From a checkpoint of a small mixture-of-experts model trained on Wikipedia: 12 layers.
Below are experts of layer 5 (counted from 0) of a mixture-of-experts language model. Rows are named router (the router's row for the expert), up (a neuron's input weights, with its number), down (a neuron's output weights, with its number) and show model dimensions 240-319. Each number is 500 + 40 x the weight over its row's rms, rounded and kept within 0 to 999. Numbers have three digits each.
Before each expert's rows: a language model's description of what the expert responds to; "comes before" lists some tokens at least twice as common just after its tokens as in all text. This comes from a sample of Wikipedia text that the model never trained on. Tokens count by the router's weight.

# expert 24
What it handles: Inflectional word endings
comes before: "of ", "to ", "in ", "and ", "by ", "for "
router:482516585504468587549510478521581466431496495490509541556580467525454562492423512475613508441532528481522537550523564528498522504487544500475531552511488516492438477468504469558532518507494488521513576447477437591465490513511513489454591507
up3:498465495509493470487427439446511436471507531488457525495520500449453481588467537445541430465499463541487517479549494506457453518538462493484528610444485515470526421464615484521462489556559484595538499542560476504545514486439506514490490428
down3:485474510475489512527500535543531448504506538455459514552474537474517527499477513484464493517497496583458457514529501500475508476549499534454499556506569481466485454516567475494461518538542514527426454532449476453517480546471493442449515480
up4:439499498503497515451552483508530487458515558469482464484604541488500500466517481473582441502452482435521473484548475601555515506482550532557519537558505502461403542467519473410525538505496520518558547448478523532489500521449515565497530467
down4:506515496487513498427455489448489503570509452512479479481503527517521441483482460415497449556477472500586573544472528473515482492448500567506518485513490553441488482456439521547512447517451546478448554428461460532530508488478542455541513495
up5:491526485503470548520491469492483561593484454547499507553582495485466491590561518538526540540543477511543571443469523499486496593470478510561545495582519524499513463486494509511541548505502486568413504457503422444495472585469445438464455482
down5:495501445486499520515514464493559493526451497481480530499554473450471514478525499439439489490540397582493510510434477498511501550483470397486431473480476521510507464518493550511442557542467507532452574468492410505415490470515475511496456577
up6:498479546455511528540537510491551430573512519509399556480561493422493510562493550467536560535487528477533451571543567482502521501499553454496467458557532513479494513500489476481538549607439539468556526523512551552483494535468557544521475553
down6:523563462521549439546498564460538470478539481451554529414450528609505441547550540539524461528496560569464604451489340497519556576511526504514481537560533528557462505515493454471458499456503500439518531419518506469494476516538530443404472474
up7:545489503509490444507476516511452453529503529533500460507501410481475483538484450514522511483485448526502483548452544546543499533515501569517528545508479491491516491447475460552443532403556471570488454476523480541545524468503530415465475545
down7:518488524577518500468520513511463574456526533485506498539532414498517553542427454410462534556456501513473490484502510508533542530474524472443531523481567521568499507527492507484558545471491468490586526469543559531471512402463468507574521594
up8:474516558490416446447505453530498477574523442418497561523518480479530509475451576498415518524460479481546511569423565434541514477484478505546516442514472508510427502556456560467530501456492455484563426483528473592453488530556465450552531558
down8:451500509540459505533557489498508446465461436463507582479492466451450514546536493516552447522551472463497478481553483467493419490463533502500474431554582536557511496516499461515469433486468559523533503523463524473528586552596476508514452561
up9:550478435570490519517478473476505497566491527533517495513448461524478495454478522471505508512533486433458408511509486509520493569517445476468477481480418457470531540531534467508539517478431457488561506454541467454566418501444497515519458510
down9:450493504488481511517444466531513467556509528535471487534542486452444511497483440547444515470480542529511431549496503516563504439455490512437532492477520494474558540502637566569573460485476474463513490464469465456539408540478537422468470510

# expert 11
What it handles: Word end before punctuation
comes before: ", ", ". ", ".", "\n", "'", ": "
router:521513545433484465580447499451490437529513545627547441407544484524454500447526481564545464485495505517534476470525517447527525476481529519522585430481518447512474528481499512515520509506498567413486475456484445454522454478474549549507476474
up1:432497559460400521459594484474484485487437481506550527488535491485514570556480569543571482495508467434517442505483463568539495512530523470503530403523507516564524471535589542484529528461494507537506508547507507517548427554539439469449525550
down1:445473460534540490480476560561522540509553519473500545469482420515487528558475460547385523506523537494491548545527486554499502572548517512499440391528503493562497571504459520478589554500523458596532568434479504482539449532497444478418533436
up2:577561508511458455507622506509434512526535464526543480470516501501521473445496534490494490518473480422535479418515555576447495500536499473548522426468450520496445473519518539501482549548553495500514562456511539546510498482499441456521445505
down2:534501509487512492541532475522546504516458551514503519570448434552525465498546525470492510487488531425424511546574465528491444532544527459490461535488495529457515549522497533526596574544552522466509507513566541478524532450492526511494485436
up3:514426465501440523546465503498470498505485543553479535518528497495431573502518438489502484498497490477520516578515504449490369452523553507504509466471497460509527459472467571505516533473461558505489473450541532482608551553525501517472450509
down3:514462515507389558494442514471541559556463480534413488505533536518491518580485486453491557543442562447526447446477503484510461456461524495453524543517534392467511404457562440517560446554447483542522518478557474514528502520563483438488507507
up4:480477469435430478530389509482512452461448491488485479497485559577530499449510427450460490544496532518494522567434544494570507458503440558452534514442513477512435551527450488532474602514412482556484496539521522532525509479453544509518480515
down4:519554559532486410564488629518525507517418481468453461422517497480528490491468505486450443445552467537538420434466442490476490487469526521446512549444524536524414558468528536525445485523489466540534508542512495474495572473488537545549410509
up5:536499526556483442512444496473513457539485483567474461468472564501468513494491484522423417519498503497536527477501427495544573582504483523457484506502501465508509518581559479555461502496471534597451493527475457493524512455503485541500455394
down5:555441533518516486438448477522527493511484457505450474486500531509478485498479596558518474478438501516433527457451489519509457438476484586547499483552513489573490416454588519500509557489469491534485500546572550489474533498481528472510537527
up6:487428534496501547446483491507455508549505519529514469499448476510454523469493516513506551441474509501480524535457482553437412484457504428545468502521560501422488528554538519517498528504454485481448492518496528569487482512542506476507484431
down6:488565464542481404488473465474533550498428491471457535476508515527511559426438506531481450505499557501467512515525421504463536462494534581502422487513562544455420523513438438552491511503502435477482473563543495513487438514473562521566454438
up7:480487462446479443509519428475518514514504504476571463553504546470565462518528499515539504549473504468505505485479418553540482429523489550495514491535493449527496558490535547520506513385487506544486474448475518515540501543571443510549477513
down7:521504477431568487500573464487475558500505491483537475547530554452595568506511481566516490480415522567531448531402422547487481494518541509524595474494541503474454512542479569547546537422473512504495533435486484473488479540501450558483596472

# expert 16
What it handles: Clause commas and conjunctions
comes before: "and ", "the ", "he ", "was ", "which ", "but "
router:457533502466446491527513519498446428526525466503507576542485505435421458506546505470468609506455504437509597527509471494477465497540477462491526466499450588491511508446482490485526492578479456554493548488449555543510569577485447571515508481
up1:507480546448563521430475482476401519541480462494539517551481456519521563442417421477555475502415535466523414480485553511484515442470529471508525432448528462447563499511491509537499528472501469510470542495483445450524500498429511499550501479
down1:548484449449542510462434438428535516490479551572521496519499502449443509509517543502430434547487538478466503468483529517473552464492508506492436463525579506516519530527482480463522470552481575523472504446462463520514529589455528558501490497
up2:471501489447527426537460476502556468578528488470478565471503490519509515510471576532465506527478456462539530447458479586496503491485531539464523524467506497495505515528530562553489495531557530466363447503596485487472484428473516552484441515
down2:513469448435502462453472490521429465437482444546456490469501521473473435546497575510486515488513492489441495530522504439526527480495482563520479498486485489433565462472495480525539442514489431486495525443428496526440512569597421564476566503
up3:468538516529386465439534514488501383571527519484458519511519506439534546496503439580544513503511526507511499561421449508476449513570543586485547537479503488506498605508488576520538450437471517526535518479484489461490481495541504499489412487
down3:503517478455563538491483534438457471503438483467461460506459487435490499470582431474457483577540424552495506500493463571513587512544532458479565516536522465526545541518543473517543542516449553550538562463347458468515512470542458502524410468
up4:512514459492475552466503522504442532407565446441487447506467509500542468560521457462428495527429468548502507504517586498459456563422564510438492603523429497500538469520481505483503494481469430528526508391466493528409553526527492496436526484
down4:551601520543509465468544513512542537479507431543447479479446548439509450538517473537525569510527461518461477470517612508532501450521481486496507515491418518508447492480511561532491532529445498494538406438530528529501482416528564465472448518
up5:473480575546522447500528456551446452489505506499457460480541513513470537493480478497536510549452571412470520501511458521481534535568509482526508507515506474490528580580520494497457441516522465510466587483509485524483534483513502528473504575
down5:379575518419488547530477530531511453499491456490586553515480501528458467541493494476444520526468532479473520511531510503437503528526506456517517461484501453526524496464533503487464506509523447521513506525462528448457543543495430563491475507
up6:546504502460452416394502498517477469520548527495485603460468576555424480472507500540537551478528537512528505467478393436515509460464464505550471450520590541417508550514562448482451483477551445478530480500468527524544511506427502490455486547
down6:499458451519492466435514518539507452490517504429526496553440563497430461502463542471438484480498499485440448572505523462499500512496477494558542505545494575551493481537489518409505539541491470538432529530535530507431490470501478452494513536
up7:521513454490495535508544548532471482457504529449437494512538436455479507495580553508433494507526550531528482452538511544535507434479509533528510531537507488477456511557494512614462524457505509486550567505449501513522529499517477432461477465
down7:534461542536555462494460492520421497501542488525471500550519446488445467488505540439465426536423552524593544557447522450496580520469570528538514470460558445534511543541433457485476546424560573431456508481480567519478511473524533501565513505

# expert 25
What it handles: Sentence ends and row ends
comes before: "| ", "- ", "The ", "the ", "\n\n", "He "
router:507527449391495518521513455527457491465475553481478512559431563510482558523473547497483430532534462445591446515472487542535444514468482483493527482538488488575467497495558474514472525537502541523587403549455484522441491497494440525530444565
up1:516528446419570514555483521478454510503520514506622504416475484513441442489443586534504527534476404437498480540534508500478540469510436537534502415518533525482477469555475522454497526492449426501532559470519530480482458535485503481465516541
down1:465524428554478499513455542394400539502514452441501489502491546469464477511479545606446493472532529478502530470469529482455464498555490552430471478537527466492396556504444479502523527492502456488545442514464506572510578579498472432454451503
up2:520504542453500477563489497502413459431569469431493589476473511519521482487486498479440515555474513515481499420448480414595523468500474501489554542455454491492564491520465562451485514460524521472469530488468511529580546529488551515528410563
down2:543449475515559504529543503473575468472478488507485531497530503511471540494426558519448445447503462532460504494502542552495466542501559450467472488475454514599472517477455460531580490509515528479447564457388490469504493593490481589558448555
up3:585514506400587571542532480537461502525468501510457405410551509485490475493491464508577465499505479503519564483532560473529617521452426562518469582598421570530514458504510542541471497432524474484516461510474499490485472507568546516518425456
down3:545443524460526446560475487457442451508550537488489458535554564459461488518449486552485443493507475472475489457570498536576522549544505465484459455477498469522470503527542493440481468504485394536483489478558524476470517558470470542506497490
up4:534472520482502386463474555480567506504502477560469450527491496579563462554492569494509503489514544488555461442544500485518462512518514481496556455457499526416477477488557503442437508448529564513450478478528509505528498440444484456530505488
down4:485566508489568493492519501477499557522453488397544434460532479526439532506493453565577479477501502483455503495484549472579568461520524544526523461435437498468475541530552457469547570474536547531474431525415542488522429484495597489565493478
up5:411510505518456561452507533556476507528558443505521541587571493454526516509511471541466484489498544513501519562517578475511491478481434425480507496467506506464459495464515481464547511510496559477490469498516591557525523469441466475529510501
down5:477516469469479549534532465467564511535512464423461554473485578590519518457469463545498545483520510525497592465455463590510468545444556515434582487512515546494510514473489503524502475487547483455517443485517481502471490476533522469453530518
up6:515498507469531482506413420512494471578446490451563521535542557539424530554467495487459492511539441573405533539517471533483463497513501535548510500533496513473534477536470563515428473518491523487499493470556511537475531459539514477457472549
down6:524479434565483486509502506466514475536512538507537534448480500510553500470504500505417594474470492544513447509499497541585481520499505484562493522453578485522490507505542493521643499526498507554498508523491572464510505533537511518527516536
up7:499525503481529435504481538449483488550510581484492492530417505525541522521484490496526482507480494537466418405569484504560458489544505499558540441529508573519505582569465431571449433508538493486462511576498549485508482491477485488547505550
down7:493454509481532462504562531467479494516548550577437454425509473541497450542523533445497497539426510518528492532469482505455489536441589509505490553449475525450432496456522512551475452492467506527511464448490569483464522522567545529445492406

# expert 8
What it handles: Institution name heads
comes before: "- ", "(", "| ", "of ", "and ", "in "
router:509483430524512535513436479443491416492528482478455489523465519457558451503421512605412571540504562450553464465434529499549511475490562450498470505468396438443516527545433518476551475451497523458493567431509478472498512657501482476545514449
up1:542449459482496472452530514505456446511546412488464463507528503519478426522495521528402514556534498538507521472439537458522557475523523532504461429561539507491484470531464438462498486465408538564425526545514515445495523521490576492511538495
down1:536505562550464523489456543543476446495467487474496568446477496520539488528518512520424395558476556489485522552533520536561492531499479495511473516445469493504417537597577480535512571522515560501548502502531499446566524520536502420490492457
up2:523459495432506522448457440461517505498527467433559461515480548541517555540497573543486518493483497511529530513472499496511535479579459548567469518516526493534460521540500556493525490497459511531560488546617515528496472437520475474487541536
down2:501476497514544448492493535434437451519542459494453596502584507495453573513520512461491503550491474572511513452551464478554437443554389445543528508532519485542501434478468452536601505505515401495554578550505489506441484454496507487550537472
up3:547591551538527478508482591429534539506453430442397436488551495498411501514464485576468498508515555532492502546440511529516481477438510490602532468465542451447506440461564606472535504517439486457565517551528440534515542438481518464497552456
down3:515459528575494522545482504537519464516463423524560422535504552470522404523478462471457515514505562571408511463460381515518505479468470448499473487530530486490487534548558503528520547564488534506491470417478495539515450481475451493508551503
up4:467509525411443498464487481506500383453382508532530486424475513477496504485453462565438547512511507569514426503428389475471525535458521470432488509439423487523534593455492465457536489460455540424465512505497486477506555427487495455544522516
down4:480513526547467446560523521511486513523436511446437512547490523443487481479491461564539506550509492470471538566515503516540471486563485468535497542505461521555441467500508528517465480494534474547545519474486473450534499461434506485509497586
up5:436470498449491536439533467456462522492488510581596476490550491515495437408451471437412556533466481466463530447469447509528531554576430524575543459470531511496473454457495476547460514523521480442502500512435531474420486543512464481500514552
down5:456533474483530538525542518508499476434468472494562460481464483470414483479517478541528552512557468516544506483480505498462525592513501430455538498553515424551556560501474459443474459540478574442471534480595484466535496505535575491462493582
up6:544472496514453521464531459460452557473451556465509520528539518481477485468568556530552476481418502509484542516525442481472493554542537440492517541444555517498534483463486497487548490477407532501486619532458475454603548549510488452523489477
down6:470509515542535481445568385490493502505491476548462456517540586426498543548503497496498522571570566408483469483494497509440499467485542460476467478488553500502541472519521471495526504481536543466481506499574522455508509490496482427569434460
up7:507525463479521542452502450546466569533473550530499485549369491442498490463533469462526545523425529463492543499502525496507496457472463572499512473541492511520417507548489512521536558549547494552448581495508468512464509516455466525469518464
down7:469500526484514524448439445487541507514546513527518505403530494498550401482442444472460503533465599409477506473424536497547479482452487501599468538467492478457476492557526571581552543523483467502536500448533475527551556432528566481517567511